config = dict(
    n_layer=11,
    d_model=128,
    n_experts=64,
    experts_per_token=2,
    d_expert=128,
    d_shared_expert=128,
    activation='gelu',
    moe_layers=[0, 1, 2, 3, 4, 5, 6, 7, 8, 9, 10],
    router_score='sigmoid',
    normalize_top_k=True,
    routed_scale=1.0,
    balance_loss=0.000128,
    balance_bias=True,
    router_noise=0.3,
    shared_expert_gate=True,
    init_std_router=0.00669,
    lr_router=0.000649,
    vocab_size=1359,
    norm='layernorm',
    norm_eps=1e-05,
    tie_embeddings=True,
    optimizer='muon_variant',
    lr=0.00202,
    beta1=0.9,
    grad_clip=1.0,
    batch_tokens=65536,
    seq_len=512,
    train_tokens=303400000,
    steps=4630,
    dataset='wikipedia_en',
)
Below are experts of layer 3 (counted from 0) of a mixture-of-experts language model. Rows are named router (the router's row for the expert) and show model dimensions 0-127. Each number is 500 + 40 x the weight over its row's rms, rounded and kept within 0 to 999. Numbers have three digits each.
After each expert's rows: "gets" lists some tokens that make up at least twice as much of what it gets as of all text. This comes from a sample of Wikipedia text that the model never trained on. Tokens count by the router's weight.

# expert 32
router:501510524464457443485504497546528466447484505491519605510546447453495540633512462534450488422561434543491531464542439480493540465496511492585440481513539517570510525410424457466453525505446547479484496499470494480540492528481477437527581491462549435487449518496516494466509488552441533495486488469401529460498507540509457523542524524488524542479519512481554536505439496515570480533505
gets: "et", "and", "ist", "ut", "est", "ct"

# expert 14
router:539423537432446475490497521556492522487542519461480507529529458454486582521513486521495494476474457508495476465541486497455560462477494505544428475499507523521469499397469472461531523541482435409492455493554500466483445553507503538590534433492570482509528491459526476446450481569468507545490477446470545448581588505476455565530479507559528478509522549449549547430485525528566449520481
gets: " cont", "t", " en", " th", " att", " int"

# expert 18
router:507458486479496486437575514567484514401623551448505540552533463456473554538502487518470467494512519543455518469528473462451515481523510519546457490484533499549458521455469491485471450546451465456533484507493453441520477518518480441500591490469527454507480498458563438430501479524409549523520480460446500487493589532496517569531499521549580484503531500440568556506486511469473421482534
gets: "1", "9", "2", "8", "7", "6"

# expert 17
router:518450475435479435492504493526511512480506527500556522484622489486491546575495491594419506487518462523462478419518392514449536519560504491538433565483542488545501556457514470473510433557433492480502436493485511468472481540511508482527555488447502472483515537458505445534452508518483558497468469504468503552485541531523520575497541507573550477444475485427531534515448537475535427449461
gets: "in", "ass", "en", "ir", "it", "ri"

# expert 0
router:484458503456451477413561518562511469419580522471502477544581441460436565533581488553487527510481491557447490460463422472495491513544456501511470586488517475534450451472449456457533501503524529489500497478484455439494480533521476556519555507447512457436524541479515472501508487529447483484482513483469534554544559498536525502594470531560517494553501584449484542450499439445541465490492
gets: "at", "ri", "o", "ou", "oc", "ot"

# expert 23
router:544426495444460499408586502516448443488522524487525511502519444419400553492525453512483517508553493493568531466534494525449562463459553518558447484510561477571457496478500492444515475560465530468529485529487456538492481584468508430492549485489556583490512508452584512458470482508495547530537423438466564546486540490483477533534465528487510418502469494460516543484458467489487488503522
gets: "p", "ch", "ul", "x", "qu", " comp"

# expert 24
router:459523543469527500488487531506514454502581536481465559551540467490492515534540422488541459434500522486476499413572484432454486508531572604551464466482576504565488475491456488476494487574470519458496474458533449447472427515481496451556549496415531505506458520486593475474484490500484553549536453501437506484529483473492506513552502585518581440486522538469495522510502437465546484491453
gets: "ation", "ion", "ity", "age", "land", "ment"

# expert 31
router:519510477380488481458509507522549495430525517450495518526525473374485529540513467501484478497506482554477487459587444443520548495521583476502445485444501531540454497474507474472493444566449467472463481466486464441538469533496495490543569529482509487451467526505530491417422446545516525565551515483475564533527573482522535515537496564504530493488582524464556575493472514477530497457435
gets: "\"", " $", "(", "*", "[", "]"

# expert 21
router:483466505430542456474526536569476512513585496431426460488537481482501611520490531513410533458512475584470468451546416485460489532525494564586444516499452509503503500496496473445422447529502470481506550442484494455485473579445477488565540457470518502503516485523543480506486485502425574560549431473426544507543551502530452536491502549509531478503495484498533564469507480504482493516530
gets: "-", "\n", "|", "\n\n", ")\n", ".\n"

# expert 55
router:532464494379460538500529582556446499477546473451523512525528498497451542535493461568553524483535451516483569477497452414508484499520528516485493507508515459481488525502471429522502459551430497475489462481538466474446527525488460466559530464516563490517416484523520488480468509557468561515484462520459521474505482491474538601535514581498538450448585552522551495455404473505539476420532
gets: ",", ":", "),", " –", "):", " -"

# expert 16
router:521453565462558499464545524583501481480538551431532508502524436479481510523536426481496513509542496545507465402505486474416545504456473527529491519460589520452429527505428505444458493495472500432542500449503494459522465596514457486523569466496516514427475542427515528523421469500475536551488500470458549540512509470488501516501487581499565543519538475450570536442512476513531508435531
gets: "h", "n", "el", "z", "ot", "os"

# expert 39
router:496446583431471460464558532531491477462514513422532558466548428474464551532561492507492499488503477575504453444560489460368482470512508540532465552476495483560456462492504451429495499551433517507519450478445480473508451530521521524533552473501521522467513513524548455472477480538467517507515444502467559492525500502466514517570495582540526455447536478467572608449485536518513457466487
gets: " St", " G", " v", " V", " st", " Sp"

# expert 26
router:498456544471519500444522514513519515464521491431457497587554505474438621513466471549501486500523464522504484397534478514454539472509506586501479520476533499547448590479419497450523436543469451503534442519466505511477453527450462469530574473503526508508457474481531475464464477496469556559448443461468530498462565498479517516541459507591540459515499529512524546423460483459551565486542
gets: " m", " p", " d", " l", " t", " n"

# expert 47
router:508472501453471525485521505586545421480544561420450509548565474448435547506552520504515494468480445552449422475599484469489524474498505521545422548512552465551481473547480423426546477485471430455511492534531487540478453516460493460525559465497569496459484461531537481404488453498481566521541496484479533545505520553460532542533455501555528507432521537512540527505497507484501460451474
gets: " a", "'s", " an", " his", " one", " first"

# expert 3
router:481452544510449461416521505531483433483552499434495561568543458466531562510562492537497504474476499570479489439517448492418556520541518522548449525467509499518422498494484440471514500560413476471513442524487508470516409562467498495525541567493499533472512481516535443518438456563447551557502500483457521500483486564455501531506512563522518448495531495457554522487443513466614486466529
gets: " w", " g", " st", " =\n\n", " b", " k"

# expert 51
router:488449555524457455461534508493551525493543492464482553516588409464496501534547456518474508521545484582462468413491425418514533528445512529534461481417482565496431514552488418447522491549404470471551490495529501520499491549476497499477545513505523474485468482508500527427450440562453521550513453465417492488468504536511547487564546502522563479538575525511546519481469491518520467508529
gets: "-", "–", "ian", "/", "'", " /"

# expert 8
router:478452532496468532502552550534466459459534501476528521465528429503445481522541480570511505476450461504477466443530396468492497521523552535548421537519503500505480450501509491489479437547463452414449492492442475472495426556511492443497533461469584529480451538447504530512470452548490571495534491519452532541440508571453487534594486561542516508505564501433587526511527511497541539479558
gets: "an", "en", "ar", "man", "un", "iz"

# expert 25
router:462485596412488463493541562535509521465527504472555539497553487488466596509535523521431480478495483507513484438534455485455484472568534550478432491501504511508375523463459471434508489516391499513527484509472520476478521507482498408497591512455498447472495497541521475500467477523497524558504461497471531462488509524503495579521513599521561449478515532471515585439519469451555516468475
gets: " M", " R", " S", " D", " T", " W"

# expert 28
router:571492476449454489420567549541497481479536507443538485566519456456492509544547461545438491501529488554559525442581496445494572506528498532487454503473497528496442488503453448464530485528449510544514442455484537402488480519491571498493540520480543501489458542471531499447451488526410535561545502426448501560505528511476482500521435534530552524440546502415538530538467446485563478473479
gets: " —", "é", "^{", "|---|---|---|---", "á", " +"

# expert 33
router:515478531465490439506530544549443500496518542411500528500521431487460583582540485545461423475477466535512529428525467477449491499511516537511436484501479483528402502460474524498571469514437527460462483477502436482483460492497464552504550487454556512468543522439514483494524468481472517585553484508464583508468524502550507463500436525481547501466564518461540615443473552460530550457539
gets: "d", "S", "A", "C", "N", "P"

# expert 36
router:452449489474509480430536588590506503475541512496473506549559505442409534514516481555486492412554452510472470487519459463431543456502510540540477474487518509522445534534481423513507435550443539463502486464523517469501490510486499470516571522481492457452498505541530491426467505516505503542477495494438484477482615533461472508567473565590537470485510487420561559524504496456541418489515
gets: ".", "1", "3", "0", "2", "4"

# expert 38
router:504419513470530511507568529515515494501493485511594561535609458445459515573487438495518520427446526535537484430574473488519528541503517545526461501498460469512407489427463493417440493502477454445497491476552431497486457497486505529548531556445510499470465521515524490467477462471459588539544481451446572505510546555498492480533452546526477517513494471532535604505481463485492462492516
gets: "e", "y", "o", "em", "ro", "ri"

# expert 30
router:502482508443495415429539526543499501448541485448524504491563439422516551546533464522475483498469518562484466476537436447463548485542506537516484489465531469562429525492509473418470485534465443455453541508505488466501454521430484463479533477481527480497486472507521521501491520533521581554475478495424520442503556498498544507543481577574574473460478479486589558414455488541589501462516
gets: " (", " ", "\n", "(", "g", ")\n"

# expert 48
router:467463512446466471449583539528475515424542530514516501511550515488511565495470456498446486460516439511535507404582495488431533486507518535498476463526519499515486486464483474482514448513499490435455539495525497488482550489406545450499591477497552492397467524551480483422452423517467511545457517536448608531457515509535535546521483568494590455534488533520514552492494505527545534462470
gets: "s", "ed", "ts", "ors", "ins", "ons"

# expert 59
router:550499557472414465490540522562569508415514491465543552483575442452528567535530475531458474478453462515505473461507500555422511541478480486556414516443549513535466537529481479460453428534446500455508475511442411487496512568512559436579513493501562490475509496489535460484501506515501485542502521472456530480473531450502507535559458571489520506504551514451551510491472446526490486394521
gets: "c", "t", "ad", "g", "st", "th"

# expert 20
router:473434511458457472501556502541512474423521501455518486495531466514465532505587517549452487486471482554462512474574403498452511495464489531547476521494546516533414485518453466472523507537403492474468432454528490456490493511534475437484553524495551507504504546528520483480394450522486520540518440504471543471515513543521499599555447561558535461479567496475609546469510507476469459476451
gets: " J", " Ar", " United", " New", " An", " Fran"

# expert 43
router:520484510469527433488546519562470475503531526458558495523513502485502553519556512538460497492528474488476508465564410497486519482484497507548466538423473416553482541489398505474506495493487444470452520426527500497558412547531531493471539491452520474447475489519507466475506529576413525529526440455459509523531546556452511592544470525508556494460566554533472555448500554478530417432475
gets: "y", "ver", "g", "ward", "il", "it"

# expert 46
router:480507506422477446483520505553490516470519521448597508586562459477410562513553497498443499477480495604532489460524420429437495487482545518508468515485536478550496545474454479463515487517385479493496457469498459455476486511464486433496566491526541471494506544522599466483459530538497485563481466507472562485551531494502465500525483535543525469484518505525603586466512454501534458493500
gets: " C", " P", " H", " G", " J", " B"

# expert 56
router:524513544412466469488514565528485461446514566453563476468516461476444529569522524512502470454453504544454462415505472446387548521453501591520477447509543476498515472481491537527497489553432498456538465482520478478474437534487501468509572571499493495506471439586519532479468466497479512552499526462489503423453532521483532570564537535497564526466470515474508609498485548461527519494500
gets: "ing", "es", "ers", "ies", "les", "ings"

# expert 1
router:476491518444447445450534565545460519498559523502490516499533405521453546540508498533433396523591508546523469489524467467418521509527495530511466536514535529533444451476475497463455467550451467439499417467504502467482459516498493492532565508535528531485454536480547481452468460569507508535536457445465516454521567478508464543580479581557560506481485537486527525497427459476505501418530
gets: " ", "ip", "ord", " •", "hed", " −"

# expert 42
router:425454463414530454487492499531499518430532502479553569551549465418431536525529502548457474494535450509528476416522458475507538531466545519533439474430540448577437548496482442502506432525465508490513447512528473421487421484488498513529532487493548501504488526544523516423483461548467529565513502512464476520484516551488523525515475543491627503527541517421536561523524515480479476500537
gets: "A", "C", "S", "R", "T", "P"

# expert 13
router:468410532507536478475538514563515515478533572417459524465552440526461561500596483495443511484459503502556487472539472441513539549528516478564489514528514464508500461475403520512539483533469472478490441483465448516489500502459512427510524495492547454522493492533545536433487426439500535482555422491427538494495495486488520520554528555557577445477540504479567565444463510511531416465482
gets: "al", "ic", "ial", "ical", "all", "ice"

# expert 60
router:507426546534475469481593488570508500455531504425500483497553463460481482543532502567452467475521501545525456477518462425429581484541489573515469464460512498509499476496486486438470490595462488431495447454455475499545477528442470489531543500488536512491491451454560474534487508586474494575444491485493496475481557539550452515530438521570526461466545547495558582505504488449505413514508
gets: " in", " re", " In", " at", " con", " de"

# expert 58
router:413498548468423482469524540523539439471525577454492501483574514437463557520510520538441565449539514518477536486507481468477559493512482481549413455481536494471437573503466534489489485610455455461435539441492503473427498564547495482512533506491517503455445506493530491517499467537534549489601513442488565444458504526514474537548444542542570436498528510515532495484450478502477488469510
gets: "er", "on", "or", "ter", "her", "ber"

# expert 35
router:510426496506446457486526575521484515435511533431547489531562471481466508510477521523396471505523478600469472499600447451521502480485535504552472505490565545544395509481482534506481464547447506453550469516484447488547432550469543492554547500474532485462412508502493488473502486511431607465476486530446487481515515583509489569537444533485531477507512482505540509469450527486527516444514
gets: "ur", "ra", "us", "%", " –", "ens"

# expert 5
router:524498518497493495459489503518506473471566499468567483551536440529438533545459449536483463392467533488537478502534458505434499544514492559512448486491516438506471552493540495482498441543448496504510449520460536518497482520436510524494525440498643470427447524507531457439487502469466561540556493483453461494534546504534606554532457525535521428499524536447532577439448483482533482528494
gets: " of", "u", " from", "in", " between", "eng"

# expert 50
router:507474531484476403475576536552473543497566523428495517532534475470465560549536452543543467495507510545479513473542472493478564436520519537539428485497494522538439488412477500484485435546422513435470462482469393441483481546520489465538555539473537529462495503496483526446472437492507525523498473521433482500527528542530567513544459538563517426472574534469542538436467495430501514494509
gets: ")", "1", "0", "2", "3", "4"

# expert 12
router:494483517440495465404542476599509505464498543447561522566547499460481575529505484525478546466472514514450434459545454441432557508513480479580470504527473492483462513488455468477513460525444449504471478476522467455517495504450497465579626510525549519548472518471577478501468479477477524550490495454454519539487512538531472499528439525577526522501576495497554530492481516451556405477481
gets: " s", " c", " h", " e", " ch", " le"

# expert 52
router:484489576495438392452575582581452520496580505470544538476525466402395531521507505497447495468471551487489477475565490493498583540480531538517467566446513496544435525482439502506461463486415488502516479487480492434492485518495479464541539530507538518435494497510543525484473466532471502473480499490487524502479545535465518520493511590604518541457487546461519527500514454542533473480448
gets: " |", ";", ");"

# expert 45
router:487502490449440488489569508519512476503562559446520531505529490526507540521526495581474459504486432558495527475516439467433499507471511528547447532478518546553451478457464476491537483574430521472457495488472423449466432553500477540496573529457559494472464463537562471411475436553444503545519521503436528492497544517520475552549444523559503473482562525522533537460436500414570452484481
gets: "=", "orn", "ied", "°", "born", "″"

# expert 62
router:478466504478430498478576545552583479491542573444519509467531471508445557570521466504443499479490550562458458470522433432511456471528564505503468417454517508525491479550470509443487447549493451487463420467499463402523460569533560506496523474497569501515529501514541519444462496505487585586469488469454523568444538510510486537520450484553525537471482531495534532490436472472477487507486
gets: "le", "ly", "he", "ure", "ce", "ry"

# expert 49
router:522484534487479511389511577505462475426539464471454502552580471469492553532585543561500423472491517558445470482572464482488496483495467524585473520463481497560486561449498470519494451527439533496414448513503497542511495498504506523482540508508533468515452513461555467471515411551478505550486473480473555552471575525524449556474490539502492488434521573481554540467438494470505462441473
gets: "ar", "i", "m", "e", "ud", "ch"

# expert 37
router:517461508456482432459527574551434471428537532432496540536580501458435522546551500609501456496510431576489428433516483429458511491476523513510493486457490476497451525436507515501461439544455483523557497508437502452521498515469526501490538481486555508459475472458531537495510467523498530540492484444459594545481508495454562593554495540545513507493512521497585525492488494452467460440519
gets: "l", "j", "w", "n", "un", "el"

# expert 22
router:447501523451458531523566516558508493484598474454457541563565449497506547565525437501470509448512479519502464487525430442446489483464519477558425516503515455552474451510498530533430462531470506536513508528490503476511420579518479445465500572536553500510419483462489541441466484498485495509496437457480538543560595512497473519491464517519559480551521527446557555465499511484545478424438
gets: "ent", "ated", "ate", "it", "ay", "cted"

# expert 6
router:467510513429473515423539503554510418474520544437523538497496440436496548527509456547510499513478490525472485533571489492436520481527447563537471491511556468563449546432481523450470478520463481488479436447551496443522471500485527499523521567454543546478512428485507476506472444560447539576517463512469583459534548576450472511516470542583559472497526528485554554503497429464493492435499
gets: " was", " is", " he", " be", " were", " are"

# expert 40
router:525473533448522437457527524558523484425511512481484581503559481453487516496510459543482546455512490562499461456566429413456518481481522534586452476530507495544475544491422499471497425529478519446524430482488498473543455545481483457499613513516552519487473479428506487438444466561449562594531481513481478513513582485487498567535499541537554488445521496501500540516531478474487465460528
gets: "0", "5", "6", "8", "7", "4"

# expert 29
router:485462497489501465451516561554490508449527451457550509500551448478541525492505483524496507467491470538475493466541434453461573524520483480524472533516584475551469532419438500409487489545397505515523470402519399497465413512512460537503495513441530504480482481487548440423468481513505537579500476503470477477526518547566528583569521514568492506528474541489574536518501559486465490505509
gets: "ap", "ast", "°", "%", "amp", "ow"

# expert 4
router:472455531487417468399554552545509469447548527472522596545559493485465531484455482544492504544495463548510486435565430537510550509505468515533443476466603460533496471515477443451505492533485488453505485471516437464495453575520505392459534523474581488502496492490518485466490488499480546551529471462457502527518510562488453496554559500513572513489512522446541512448448534453534499426477
gets: "ight", "ak", "th", " play", "ft", "ound"

# expert 44
router:494403544429454439475530536499501504493546564450509508539536478511472539536524546547486520479515504556513489478609427453463489481486507517526470456505527488530451501460494463436504543513402471489495477478469501428516457492507500444499544439445557522512479520488563461487495501521492529527548426497498532559499535493534504535583431533583531465474502492446581563493503420435547435478469
gets: " Le", " Al", " Cl", " Pl", " De", " Con"

# expert 9
router:447485485494506482487552525556538502533553540493578489558578436453524537565511523521508501487523481560538533496508467433465443485539506521563448562526480483491475528481472472508499468572457458473465434449471493490508459571491458427535607564515518488489416490484534521496443401515453588543461483532446485460475499479486532504529439518498556495480495496433507580501474463492448505440518
gets: "a", "i", "ia", "as", "is", "us"

# expert 11
router:511457499440393461419532494565506489471536492456507518501538499435487489522549504543466495465492448573488443505459458431455522480480532519549380447526537473518483449483480509423522495542475497448556471444537510546528479534529537534482531489515541501453495502539498470474488487571485544487533500466490539492479564554525523532524536597571505497470561503526513616463433470479503507434476
gets: " as", " by", " with", " \"", " after", " up"

# expert 2
router:485471505423495432509587515530470509468518533477510482479542427518459563543563496537427439493491558618554456454541468507454495468531496550509467505475513447524415549532481515440491508545413454486493425485500498447455485490485465472479542523525521452470483517497543468462446459513472534573503533479478535499461541562443516546563478551541536463468517537495606544481494498487544505463496
gets: " A", " L", " E", " N", " O", " K"

# expert 34
router:479483498476463475434591601564520454441579525431493502519552462512470552565505482519491453467554444559516450453532431479422546539545479529541429531502492443498487528498483478457509468509394469444444492516524496484427508553505542494481550539434515509497507490477520472485505508518472497519537498466469541499534569485471503504560457571504519494459544494477575575451488485447545488461479
gets: "1", "2", "3", "0", "4", "5"

# expert 7
router:517458496491480467402604523575491428446571497496542491506568469505471509557518539518466457515427458551483495467575450510432532449531526464535480495525509491489470529509446460448484461504421492436500505497496408426523500542517508498498546526483516517447458488519559477450462513494435539523530426463486548491499550522503511531534488545563576452493526508442560583469452519479506456506488
gets: "1", "9", "0", "2", "8", "6"

# expert 63
router:448477494467418412478514495539513501465539540507517524525526479491436477509509501495530479457474478535485532487511387512474559556558466540520457532465464518575443494492474522474512444537482473489476428475561469543546453550471506449503511468449554493484509495501536545434444481507474583489476466463486562523493608454547540574521490548546579440517450507501541525526510476423555459448535
gets: "om", "im", "am", "um", "m", "ess"

# expert 41
router:495410537454533427422513509515449476501544505378540562537547447497515545575532504462456497529499549528493445460507453473474486489517499558538438486500562454547455487532509513478493479544483485478517489461512494473441519487445517442504514512518493485438483532516510505491465423500399507509462489473486515543559539508465544597515428572578551522500566530514529524503438542424506490522509
gets: " and", " to", " for", " on", " or", " but"

# expert 15
router:499489574454474463457528529565484491444613561516515569513533498385484562493480459515441485458549410535498547471464444496444464512530542557521469474399493510480456548522475456449495468525475475529538421505460470497491479501464532478508540522470520452471481525507565488499500517468443576529526509521473536552502558520447473566515490522506506439494507525481612511483481525457538529501462
gets: "k", "r", "v", "ol", "g", "id"

# expert 10
router:478436488529483479489543553504441480493566508482477538567576490417498523586506534558500448433502478497489455488482463481434523547532481495495469480504499474541450544474469547515455400554444518537545526475536398437539453541453525473505520491437499489502489536513542471531403475495493553592492458461418498508505505526509468518556480524579519480489578506529499539422503514510518536463493
gets: "re", "ort", "m", "il", "ro", "as"

# expert 54
router:468456480447499443465550502528460466409562501493499527543533432490475527524521484594502489477504427525472441484543436500493504501499528535525480448530552548557433510451466498425484506588433468440544508452474528460534435538540514475509564579510527546504474479455544454429497499490505543510494493466465598540508507512506503547572493597528546454477519498469519516449437501472514466515460
gets: "port", " part", " May", " serv", " March", " work"

# expert 61
router:417501543423466519483532495577513509498523525483508513517562446496497583481567523546527495461508526487556498443539428476431505464547505511494481454538539454502486525505474526484533402544443507472479454503508499485525444605448457486530527515423499489433470551494511455433490501546452537482486426495466557497523534539497519565526505505510503518468567569484582589498471453463454501453461
gets: " the", " The", " that", "The", " which", " his"

# expert 27
router:447455498504408476411539547515544536508528484428579529493541493458505524569535473572484469441475499594510448482500432510460508467496523526570468470453571466483467559486487452505532408548500498503498496474546413477510509516463462456519591534500516476503403524450522442411462497480474505511532476512468521520507547523469523489552494550512538504442528499460513569514539512484545545509487
gets: ".", " |\n", ".\n\n", "==", "===", "==\n"

# expert 57
router:534503498458512470468483544586522443484556576470533508484559482445503523513560527528507546459479448495523470499540411468486502478452474552511473533428454527534444551484545451440468475520452526466495449475558491403516476525484495478489493520447543513472491546512600529469459463544433510520516454507469526473529526566481489541603528528557538540457467490466559530425448530436503526462461
gets: "o", "ou", "old", "ow", "ard", "ome"

# expert 53
router:463520573488491403488517576561520523441536525442540511515549476464479567570588449554487481447560531568534518443508499450467525453498528492578467474532512436526474495514467453416495450550449458507491505518503486499478506550474464498524493464468503485474482436534544481502439435576473521549558551539451521477530484530456519525539467498491502407486527453471550539510481535431532471513459
gets: " B", "b", " F", " f", "f", " b"